Weights of a small mixture-of-experts language model, trained from scratch on English Wikipedia: 32 experts in each of 13 layers, a softmax router.
Below are experts of layer 6 (counted from 0) of a mixture-of-experts language model. Rows are named up (a neuron's input weights, with its number) and show model dimensions 192-255. Each number is 500 + 40 x the weight over its row's rms, rounded and kept within 0 to 999. Numbers have three digits each.
Before each expert's rows: "mostly gets" lists some tokens that are sent to it at least half of the time. This comes from a sample of Wikipedia text that the model never trained on.

# expert 31
mostly gets: " that", " if", "|", " because", "See", " However"
up0:533473474528539491475489418555509456538526568545483492501579438525479546466476489545508503478460492496484446445502501415408540451479487581544546502548484555519522572437491449477421486526464437
up1:427438536525544514485446478415490491510488536540569478498488417458449470524496391469533540483580531568512540534584438577540589441430504466548439529502529499447527580504525468493446416472474449
up2:549549590507460456540520430508572470547544509492515488537482471537456497519514530551525530490544467494488539448499478477404553428588491542526455546486448482422459452454504521407451520494530523
up3:491497541532451519515481450413513493531516506529503472560515469475435536526466484537539509449609497502475478530568466524470424465464562406580565564452478509447454559562545545496419493545514489
up4:451485496528485538461497501532526520516482465481450445509532463478511552534494482509505497481535486420522520449472525512505516553558504525558479502461388539506501550465518487454468491530500488
up5:557455528488431505507561445584479467556437518481586464544522526494532504522463460519486428571456485533436524448452471477504508525568553541494474472498542531483498442468443468494520598499468473
up6:454510533522493514500538515475503564501561586545524519524519546484452492502547455522522558414546446523527576513580427497467496432554556499489466552434416515479491513440479430517520468530475437
up7:498479446589520497503568552466431462486473529515489441474514446458495542449466496558492537491502525447502468470562511515558491471488519482533506458587458579475543512510555512520455536514464484
up8:501403564548462489495517523513498473515507460422539522561511483537542498469492504594496537524482461507478509494463530511573485441556495502488450553470582518499514466461494455462506591585457476
up9:483431571506469522555463531493478473485492530545491526519521449503484587507389423436447508501549512534447536529511411501583473482521481460489563540454449504485526509490498440562480484486519537
up10:524539560480442476521457494520487512448475489474522546528509514482510478451497455498447492570559451449531498458445438541451482508431499500485583468532508532476480481469489503505482544526540553
up11:565492477564461485514466523430485430508433481463460509510596495513483494510440525451513463501487489517442478501442431514487446450462492463528489496533515419439559571453498432535468566530505441
up12:459461492531432419502481562568507465532493543479551506470555530492469513531423516484500553372495428531477516515448420461443544427496570476535517511518514529534505535474505475487479422475458519
up13:468510482528432541479445495459533513515466516455442527487552506528489524593508475534518528539535553532488499440447421468499523466555440488509475432496398441466415494507515496484395476494540509
up14:480464543490435494501484523460430501469507488506507490523505503479515512496563484499459558466452520501467479551505511528532462494439418491550529580451467492465512547539472442513469470407514499
up15:452522524491493444495517543490449484556529539496512425479545549455423466456490495574475486474598524487469508544553468484504537448455494386542591522416445544460542501492472459511430532500523522
up16:542434519524474529427469575504557500534425492600419525541495508491552494407517488457474517511501520533531530483569493539530560476408488592535478481475479504425456541477536516455487490489499534
up17:539473517480568555463478518490538532532507488537408456559566519508513530472457459506400500471464462473461516525478493427513513575533567530527555489475511577521422500536486480519503501518410562
up18:469478464534448513508529575572455537451490451497442451553540542483500427423502444461461452487483496579513548554394450468498540466589611536469530494504436485449417396490517477494516457537488521
up19:527536508543472553475495518532444546515472488514510494523494387548538491451495489466482511548481486514543586461501441531545547538442520521536574495512458555524510564541475528512500480442483499
up20:456423539512430462496489573483536541496476420462484529492462498552465503486477549525535451482495501516489459533528448494507493558395450517505525457515521537541500470494433521501449466507515464
up21:470522553517474482511561486532460485526522518567542510544477409521511512496558479470477539518464487487475470474489474440496495530486444494566493505471499560492491453462500498503434417586530491
up22:506507559478448523559428461501516449429492495463516468473579448482523452533535490469462498501481512411542556501354494481510433490517494505501570555513493532466512489529456474601490454468586550
up23:525439493484543463519583537506434547514497569438501455429448531499511495494559465503471498557474507474547524520521445461509526513506517546580555502489532497408504546527460454544447475548498453
up24:511524409469495544495460528555431453432523468474570533554499514563510518531482514489510540544561475493499483475551546489498500512539507495516548509518497489503483581512440496420471529418521430
up25:490501537537499421468553543443547476517517480438517523504470472539585526435504552459461406477486498463453564466545511479608540540464543555513579477541491427463537531536453433489406483476483492
up26:481523464533527486522527540496479495530528530501508534552483509561519430481514528492601505533500527484512503641500505501457522512493428493455560429502376457517542550583508484582488466463495451
up27:477455556556527484505489477455456507519473545539467519446522448463459485514561508431473451525505526560500497542457440505520549531434474558515558463449414588503524536493550469538506535540523497
up28:507467523470503511457513483493453557554497534496520492506491474500495470408454529472471523482500462546491534522543394443517590467529565466530482506496472569456515550443517488453547446572466518
up29:467564556454549539588542524494476514426466554469531536579520535495478512508527444489494429471507507524547516495499517479438509577517560555484444447538440452552525467563443514513549521517520560
up30:561482528561525584475499534503492494443489576447572586505549463517444499484448558499448504456487417498477494564437414447506528544493534485469498527561514509486530441420517545495432452555540500
up31:521448531509487512520404424484560523469481535486458520472545404492497504463547469491538428584430567474545484535458478507492498477455500479529563443521468436466533502530379506564483526548518513
up32:464452506486470458570535558543484507479519531532442468586461484518566528491474425448486534514492481491513453483525467464491508443488578465532483525497486536448468432493452590514489468501458509
up33:468563519513551510510538479544457501541436495509478470462504450555542506439524479445434443427507438536515522516429425503472544526467557526507500548423503497537500572536491518524517507491553564
up34:573455526476495533522503532515472503553496474483511465466450534548561452491471442512487494471491438467553490555420569452518529500469447527519498501536449570547502496571543571456466515492484488
up35:520478567486517475515525593563474496457449592464446472491541465550419509455439450561555521506415484514459512521544492543467573461493524496531521452455525481469515517448575407542483529472519469
up36:468542539581481504524479515519442487477489437381513473507489478521491501530526469448522445560487547528517558544482492529484459512547557517531504462526435448435473527488485578581486482540491472
up37:584539496423542534449456450500491537511516523419550450423536494508531496441550472488451478443476455471512462455468487540399481446446428542439546462538398539545476460496529512508485557536528490
up38:517476523510473465521526484465532447513434508400465525461530474466468516453487490549481426507543479423473536473537434531500480456559552521493463426527534493497467512496491537503560500545408527
up39:577486527477549538547487485463464490551482467447518503429427474510439465504577514473518431526460507498503483502503479518500478479501563481538477465528478477462495476537444461536500530513530558
up40:438504495509528518567499561509431458434503535487502495515536466454452523454485479506508474505475508520515481529461453577462444438486516534474534484362504501513482500516495461530478512474487547
up41:479526494487457552560475491561451418467488497499452472487515518457555443466448478526469489518449512443471421537441535484492536553476528487583553480541443471487546492499468485569474551503475477
up42:558524516513522563517476499512432555540490559429507455416471531551527479580548491494517437535554483497533458480486421436472504518399428499572551446489524519494441454490545541522428447542491471
up43:474428471569565455504493521478473476478508451472508510429524544525612472501491445494484512596430557502552487479485475512479623556418523528533583552534509487470483506497561530560424525494574411
up44:470447577580468503405475496442422515543455541444440515544486518487517503480459572484464423497506536476465491468581456517608504526563411497476467516477496430468513498491559561509469466444477480
up45:482455495459497506474524491570511513451504565492486482517549482495488516520592515601469475566470522562531551544468529424493559462500570528569476465436490544520496414476490464488478458542460552
up46:565451527525501468491562426476483559442481463502539567423488509440474488483571528434527477479563486506567537468499509510474460461528571561494504509479470468479493508639381452508564471507538500
up47:546465527566452458532461560477488545494509503426482539507472497493563477469468527498480469512490513440566517507476470492591583508493516448494523524510467581417518504457538516542575519556558470
up48:519546390483528532608526544551462498428495545399527515446534553540568506485523512458574527489509410543459434533585457485510494474518510479544460563533485492518472508526508547519527494484510526
up49:554469505562519522524513468456523503484461477506480494506494455476474505504524512503539545505512553535481496500511489500493476518583502463602492455452368536520544513583478495465506544495562469
up50:505518624490502408528546534456522474491472509548474466483482509504450508481564491489531478562486515434553481499521488499490498400556495559552533478445494503490540542590441612544539481474549532
up51:507475484503479529532465536443441533553503539461505433502477463530536468500451394384512507537461480496447529510390443537439523547491567499477476546466502477505458538544439536509471508459533493
up52:519524475479549517448530545518532516536489544440519498529495609517529499495524518533542490493510593505552486474524548540446489523465436512496480480491500465476439488520423452544462448457417525
up53:487487448573467467537549469514482498490477462459463478557503478528541473531514479524421449518525478544461431443465485476528467506548477494517496492385501554623401512498464448505524424487494529
up54:505393482563484556519391517526431478464499543486448543505449511496519468517527471576535487482543510523517534540522505432478489548497478477517594514509513528486496526418524466514567472420481491
up55:507515467538534462471539494442487511491514540472473472532444530525515516457554485489462446516508452503572513535491497510413509436482531446583527493455446475450534541603442533519491517568458475
up56:430495470535498475527501533497535492484527523430412518531490555499495477413530480520477474460438574525523512496398508462511527464499547484541558499499510569553486534466487497486466579569570471
up57:482452521553570485456497529489506489415423459500506446489496465539474485467510448511468484447520400477513468525507528496486458439454524528596423438459550450523548497406502524469480492539463406
up58:494497456426559465512556496569489540530427542472539530501542506500505467505519492481471471441442536587445485450514526540480486557428512514509386442541494459469516480526456455594495558489494602
up59:467414574573480496523483513495456456584514527479517504463493548523512476499505508503484506468495491505503540552463485489462476488486581540509487442512396541500547468519520551435498533436595550
up60:554470484551451515549517438495513506520490569529506509535529427517510516548536520524462525468503532476500573446521431500558457541556522576505542526478460476466463507418420477466563570493506451
up61:518495483518532537514520536517543500503488543429510471526445479559500438510569481517560443435499554467446536526526528552576532515431451536527474474475506557509484511539561475502543466454496510
up62:483406579483553492491483523495473548542519491496461485485521535594480480488435445517469505582577502534491529488412432504487571442522480458509540553540459474478491486530550493534473423503463444
up63:476485462515492582491489465396422454532515472544488513515547538466499412474526519450522442521477468466506502507462491538530502548521465480455510547487555466441437524493514496514479560507453517
up64:507550515535516449446480515484438513602526482533509475516529481563520481514472576489495467519532409507557494564458531509471535496443473499435472477572548530513501522564560508514459449493532496
up65:459535473507465496481564487407472436533538398443468510469438546488481504481515499512409458458410448504536462454467513474494468518516483481523513477516464565478381523558560483508440429478473497
up66:484444440568480497503560477476441518442521522468457437503510516527461482507503532473508461468490528479431539491447472489567468496446461483553533499475461527537482450518537483573519548511567423
up67:564489504519557497490498506552469403487523459462418410535471530504516433515530470485543520518551455469511534481502464514451468476483515514561527494414513430521522489512527510498499550532445542
up68:500491545494492500492515508504524524512528564447479434448491537493570500517481469540478489560559529495456551507504437552553459484505516476474471496426457506472478381438504473379446532581445537
up69:484482461559465480506538565565411509526489541489505560514483572471500482424498492518510548460519535483560478513523496436485514546451518454520524524484447525512476510446471467518506492542498480
up70:448515454528481527502492515537521525536528575452549505484543440481525490480504525559478535500526535528565524549552495387480525461483495550510540484435443502490497503434469452480518468522482354
up71:498477585552507468505487470482490499486440453538467514506546417511431525543514471519495493599480572492474526514484488501526525486528420474562541466478424518501547544526413512559525492532517572
up72:550451534552508504476583463567537473567467500449525595526480426504494460560575473501516448499567546518525564509511511412452530529450449527546473455500496502542449509514506532558499522500521547
up73:447469459503515530486464531474447500538473541454481490443508501504462465489516465453512435528584507505492488464442472501441541523561493502609487555479403535573434563418537511496522475559520491
up74:452379516497459502546487498438469531552504465510453539485477435483495429518478444498542554495568531509501468565541500429597524570513454476474547557445492585463445522523494499463407479551510496
up75:486505467463535447551464377534471564490490513516395499502490515500493490537441411390462554514475471475437475554532535507507494567473497434527434521585561462464514552524449501453441520488516559
up76:491560444454438546577477482522478499476516473493587577562464438504503499544461451489479523503563484558543529539510560507492502517517428497472428478473511452411466490538465508521493521436526502
up77:512510529535541455472465502483545519433457479516506487481473503507468479441521481478460538575528585454477512501509491548428496566510445503581465549504489470468520523491459468503518504502473539
up78:474497493475468452515526501522525472584535464527496468547528479595504451439485598534436514492452491543498497537460446484528495543484444567504507478521426566440484496505494491530473594521524458
up79:456463437604421525535479468524422489525566489536520532459539497582515447478488525504480524502460558515485523485519519483581509511509443480523458504493529577524416460469447552492522471465525561
up80:491429536507443547622471441524562497434511502479463529543444448492475478528439481514467473478494519480527510470486581507509411518508510437524533466506477550429478533470447487449512443503423463
up81:521503413462519487528507476520519544499534478458521503490479513513494493446533517542496425478526509571494470487501496475556501496517560512492582501527495474481574445509519507541557493435442542
up82:577462467490463541470502500513504436452519486499490499465519540579496487459530483520472484490468525515464550484434510398523528428487550476512452465510521503452526495453487499506533477454541490
up83:454506497528470555465508551551499503474467542522442495521585553506533459480542506526507516509482496516522505427488541451514545548472536461460523517529471522516478518424447541534530501459538565
up84:472481594487526512514503480529449571471497545467462456537467539578515437462503531512463475489514505424442502580564493511504546465467464471522454476398495583491462541514476481505490542475498470
up85:527501468563461513452518490538526490472441477410449516508513480483491510509488516406499460465474520477413532488469460486509573534448562524458527487489513481537468475449467456475511514577506516
up86:507533515556507503482460538478488467517505421437511452542509497484460527515482475480470485599539494423501482493452425496495491467512525474495576496531465422448531450540519456550496475477563532
up87:494534512456458515533542527498414421474574481488500538522461490455546505444479508478435456442508460519497452475476523523492500488465532496479477533509463589428557421483460501460479465486577531
up88:435532559525404461449522442508452486528547514505509466452549557575519494506493487500353462497526548460468490471500478475409552533519481463519548457488495480440452467423392512482509506460467501
up89:460497538474480506515537530503446603516494518488493532464473514538478484416515502533483456514498534472441555501507526516441511528493498447498519480491480531464485509473515545382530447528429519
up90:531515507477451541532433463481451491455543518432477460511520417511406497437501478590518512494529522498551493512479449466496512483472483442504563540501467530481561505454543512476462436560542483
up91:497559485505549486511470540549464507483507592479487492541429496517490522431440441513499487503431479487503530468549470457515452514541563511515532447565492494530545449583476460576460485512521466
up92:493409542539434472556457500506497407452465536487500499536533469517491477508496469450458474457460473541486474462555532516436506463495562409542523493450510464540514497399546487439463497512489510
up93:554480530509577558466587522468514551473442551489534509498520506457559503510509480419442502472488480459494525472522476448447515480497509419519526466519492498568486474550518526573535494519517575
up94:473516534454515469518565493480519461507530471437516451451524496505459448511584510508499504441567454531439467453546521458536547439388573515563505487445397500435437506496514435512461530540478556
up95:504514560511499523455538565570523443497518506483494493523472536490457496485506491559528535441467546517477559520428566481490525479509530477481530507473460457531459538563450492533487474523529487
up96:566523516512483528515518490517514531520486567498483416526528499463489442525466458416373500513561477491578487454522532522537545542469450511462514510475437541465435469530515542495469510485474532
up97:493520526515462544508513474455569513469470569455482378497483549507457492511438504494533486442485519503438494454583468513500475406474457478564545583503535496452471551555466432573461533434510527
up98:529492493506563501499500533546483496522502517502437506558551469472510504495582486492423457482433529442513517477496534456537589479479433525466523446418528536515518493480443387505502518505491503
up99:506498550471438553502547489560519469538527466504459469570465510469403498528507465480435468535475473532556565411416530482556449425463549483474512483479570499454480476477419492535466525518488474
up100:456487472541499507436472511527537491550538531471459498488463508524546516406474499532527575499526481489478537479549603491540462479451409593529488547455528592526534425533532505494500482483547538
up101:531459541513487474530496530456476497488513517522521443445509533566463513501445418426606513393490502452564515480469513468452513495448428465553501518457530490480494595476475491536427498540487552
up102:492496534495450492569503511551490481523468440460466556493516489510534431497493517542508500473546525452509566514482418489515435486477446515444523491524486579471490488593528544514463478471494555
up103:536502490574462501560435512488505573503492482499529524475497445526526449540530483573496549492462474520536520508516501389461507541451493502489503440508426513474440460545405511561484541532488568
up104:451468483524469527542480524554455537474489509452453440504557440532507533449449504475440505579468511474507514572500512519494521465554464488521389417459462459448517509480444554558480487515528487
up105:447413530528510525498470447562556538527516543457442479551505471492501478500476526464444480466527471494470546492550523403492467488450432507562545485458489453463466456487489521564549531594462479
up106:562502570549404554509528531524487460480463530475519460546518513480549511569447521517455439445473527486487542515502510485473482514484477514492515462482444528509390433514507550566527475560527415
up107:507515537490482503495505540480488461553521493504486447487557464526510477547561456481464504524502514455495490445516507515520499484486511539494520502419462447516444531526530504564544479552493437
up108:526505445503477471550510574551447444493512545462429453453442468479533478469483475472441371454418504455508519494495472528543481553462478590500500496551524528458509438475504488445456519531493585
up109:455500539503510520453448498514421473510519485517499413471512496563512530448466590615496466555489488487454496432494534458494417517450478502524518450439436515478496488448440567511533477479489426
up110:576511493556489512513571472568528472585533559513507505499533580546488494496412532498469444432505485448503560412497475488473543472497447408510512505524505550476492504524514529403504555485433543
up111:548509474471480526523492495513473445507448496422452480532547539505487499571528467491423416511444494521565557500466542494458487520477496470497516502533452494438487393579524423554472553479478500
up112:523485464552548546577478506542433479469455494486503457510468440502525504512542545429493484534447534491457592530469539561483556527515552391504560414471499449555402489480499470524483543485518502
up113:518478512473460498534528515540469541535541596436539491523496474542563531499470484482466465523506498538473568520540429473526507486466498547560472449450510544473550481526448504520512458470461531
up114:497428440615538533472425518528551511544491470561474565448536543534487541469466515481515495504553584534495517439483498484511504518560417477485467465414504468469492610539518496535480506532602457
up115:594413533470518455506465490544502451440404464432502456484486513450448498516494514457486452524562547464430430522487446518548452454502422486566503474525428529520498569501460511483483515530511572
up116:499487477474481491560533504511481448509465591523475493481508465409521529441447471459469441461435490466531525472492555520554488498452570484552500484518504562502534462457445567485549480511535543
up117:516438540499520521511492499585495473530485486534519481497607489507461442554565493463487554487465531553460495486524445472520494493526470451569480465497477543541445488549515504518454417495475466
up118:526488519593519535507573442483507491463425504487517474534512500474447538500473514497480468483475494493501519532423501445481502474456538444474566481513531504518511462521518507484485442533482477
up119:555518525499538472463531491547510518494523510455490466445553550486506480526523498529497525516433469521559543414411502444504553424504543558467463490463474542481497445471514441493480494475482517
up120:450429473443535507539500546472492466488544541435504496493546494574462506448561499499409572550529484509553516510528516519496517492494520472490513444451472510498427463478491443458448540461578465
up121:574433470465580446541487513519399570501456532491496516475492483474550522513491451549442484472458493527516515493482528460458486519534448514562391512403449547442512468471503449500464499583491564
up122:503549403621515533512528494533497514516463451504451488568507479450533530477511530543462452507537555406515513513495392524473424567518411459487526542491508524513530532422484551527548492521550541
up123:493514502553486551504436455521492569558494535498521516514544457477497458596558452536472473455535450435527485516510528429518537513503468513515426482505494535449472456432490449415471494515497454
up124:532509567534614496505535569481457516487401492489470424462510530493528495480458527510496442490527442415481440494415480459449481487493530511532574498495516527470526492508532489528505469511523547
up125:484513512547510476493460462546465412466544455519493458553461438542511560507557485608499552503486571447450473534489556442492527462524488457525528550497450572486505475550542576455480555496514485
up126:545478529476510510602489486517504511528431504503506492595508482498525433507446480457452500532520493486505488504532571532511480429469459532486470503478447544500482525440512565493540465501465469
up127:497483511490540518511489516523446526557478428505504504538505385507552493483566477556477500551466430549541497471514515459536495513511591464497571478506495521446476549485460484460544505489548455
up128:410405491458501510472407523502539540594525517501487515499553473558524506608504487489488465490453555536514490585481492530530575485475531503529491497508484469486522540483493461530509487488495451
up129:466458568540483511543571488507441467523534516565455531478438439480478471473539439485409472475572451494498456539475474468520579505545540474490544427515423531494432515455468542443497506543507520
up130:625499549520518543571466484468485493477501507495438513504447420469487524576558503485475412499458489414500528484517471476473444600485527479545500497495523518477502500544415544477467483591466517
up131:523519453622450530473522593489495453524430495532565506527583470535548492525418534499486411413460457532488378519503504497481444491503516461495486487548513510564458466415520461533462514476524515
up132:489487467493516508431502525583554525518558475441487434520597423528521503470554490548492441514432546539433441563503469534526440499495447525491563513446519544591454566531484457521552481457572486
up133:516441557546509540459496578523533465471402519511509483511498512442523503550531550497440441463428511529442482511516408472477501540542502483505514511482560529442556521507493508577400486569447568
up134:509502532569563474463486465523565455525513597483493553556532504557540475474478521477468450521490487472492481512487418484466488445434487526464431519511510529504508503474536527419434518527490509
up135:518451508494450528562526492452457450526529445446489473509546476445402480415533480512486503462505540507461452489474516523526468464509513490503559496510431451488445510477518440530546508524515460
up136:539543529516423550476537506553450481531486456479450464526541503519476489458492438553494492461479529517471460523449515528543591570454506492454564454457451409454499548435514446473489489518484434
up137:408501422535516520496531455442493481493556501455467547496478449476483505502484526469472451479532576564454543465460536459452491470588581482527555546532452543472542423494492442582576527479523477
up138:487484513552544532530475508466455507470517541512569459451464450499520477475492530452510537420566509490417500493433452486501516452580551574467542502491511465438489538555471531559460478492514534
up139:465524564486466476426537432510454451502476470506551461514508567520462454489589525509482474482481502492505464564475464474527469451406514465562592546518520500511524412501501522540498569550601453
up140:510568479479552551513472486488506576589538467495521498408465521535513571489508549510564453555449478459516483485479515509478487456494545369518545453459479582544480443573506492537551616512486517
up141:523528579477502417549471426523474498616516509516442501537481553471491482425566550534522511453536497488514473427553614457506481482468482499579513539412455600385541503488534556430437527482512518
up142:448424492516484520554531509514529475467496462457418467550532511551496482518525447548462488502492467503473516534572484490544466578444506472545513519502503531445444494484382487557478544521464465
up143:541526551522436555507586579512469507471483486488478451428523481409478498552470501437476455511487472555456461516401527494550539403418496478482524483481432548549498439443508502549491530515488531
up144:580497497568519539548463558507477405468502548556427478487435510553520497474532432549497553538497526456445516563504435508555487473444418449484553584482508557511509521485488481456453564496572469
up145:554500462535494479526485514480491465473491450517537416527536566502456459529496551456446490515537464518487496441427535491494483440574505437547479464461463545445462516489556495540504558487501504
up146:404488459442513566505490485489525465541518435445432466583513507553564498469519474503504420514487475610486507506485483459524419549518518504492505533412508480514517481550504496495522417437480552
up147:444439444516467518458426480478500497506492521466568434500398531539489517536485490435422494509557468465513490534548457495524448498453482410563529564550519476473505498529469523483533583462576518
up148:462517429487508485471502437486508508533530544447484537465502511469448476490572488454463555480500511546544486569505489482445562523498532475514490465505464528535543494553508528510502442401506521
up149:462436562505591424597534548551512545521578512551433499468490473504502485512503557489529510467512508500533523491496518510489492507499477493480474502485495497544456498493489517426449578517485532
up150:524496475404484496503518491559499510497530488535456479501556544515442540529547459447496532463462519457535511404506512486564486464455505562545463496541509524504479536542503510459469497537521557
up151:491489518479423540529520471535483481527459478497528460500480584462491507519547537520509447458442482491517505455492544388492513499435500496532542550505443501410328416518446491505517504517482557
up152:490429497466480481460521447496483550506498540453545458485477518485522475504486516519378480482429516513417473471540550524467572499524558497573460457472534521518537453564452564490447451469534557
up153:519501566475534515438493484505422544477495569500453491459508518545503513528473490499455475501519529504452518538506579421392524466457477450617523455520448507451514552442537502484444464519562484
up154:468485547564515498480500527448457544482514453478434466523508455540525493427478470543451495530501567512485563493552415449522558499482489472479496534517515507533525469501502450444462526505446524
up155:562463482524489460459511433449478463485489489452546500465476522499571464526503496536449528524509469556527494496561482475569560450481552502526460542503492466477504429464505554457479479516475528
up156:498537450456548433464503543554512469494483485479530493521471498486527509581479535530560513512529461529495441512484505474429481551525515517533497512517496512502563490503461422526550467440565495
up157:535502543526504501477479469502515520508487521504549482582494537534558542450506523460502474512496496551479497487556518509409495520574491454494452453522502549538549517508497566504512484432493444
up158:462503564558448388531452476541497539538526478483501517521505470508470445481532444545454489497538535552519515546454388457535548489490490504509391527495452570378426493617500466549452488520573469
up159:507476570460537502520532556413421424463493457488512438476541506546519543502497512548490399485513507546482437501503479563463543433467415529525539510551486525413419459437462476515460643506538488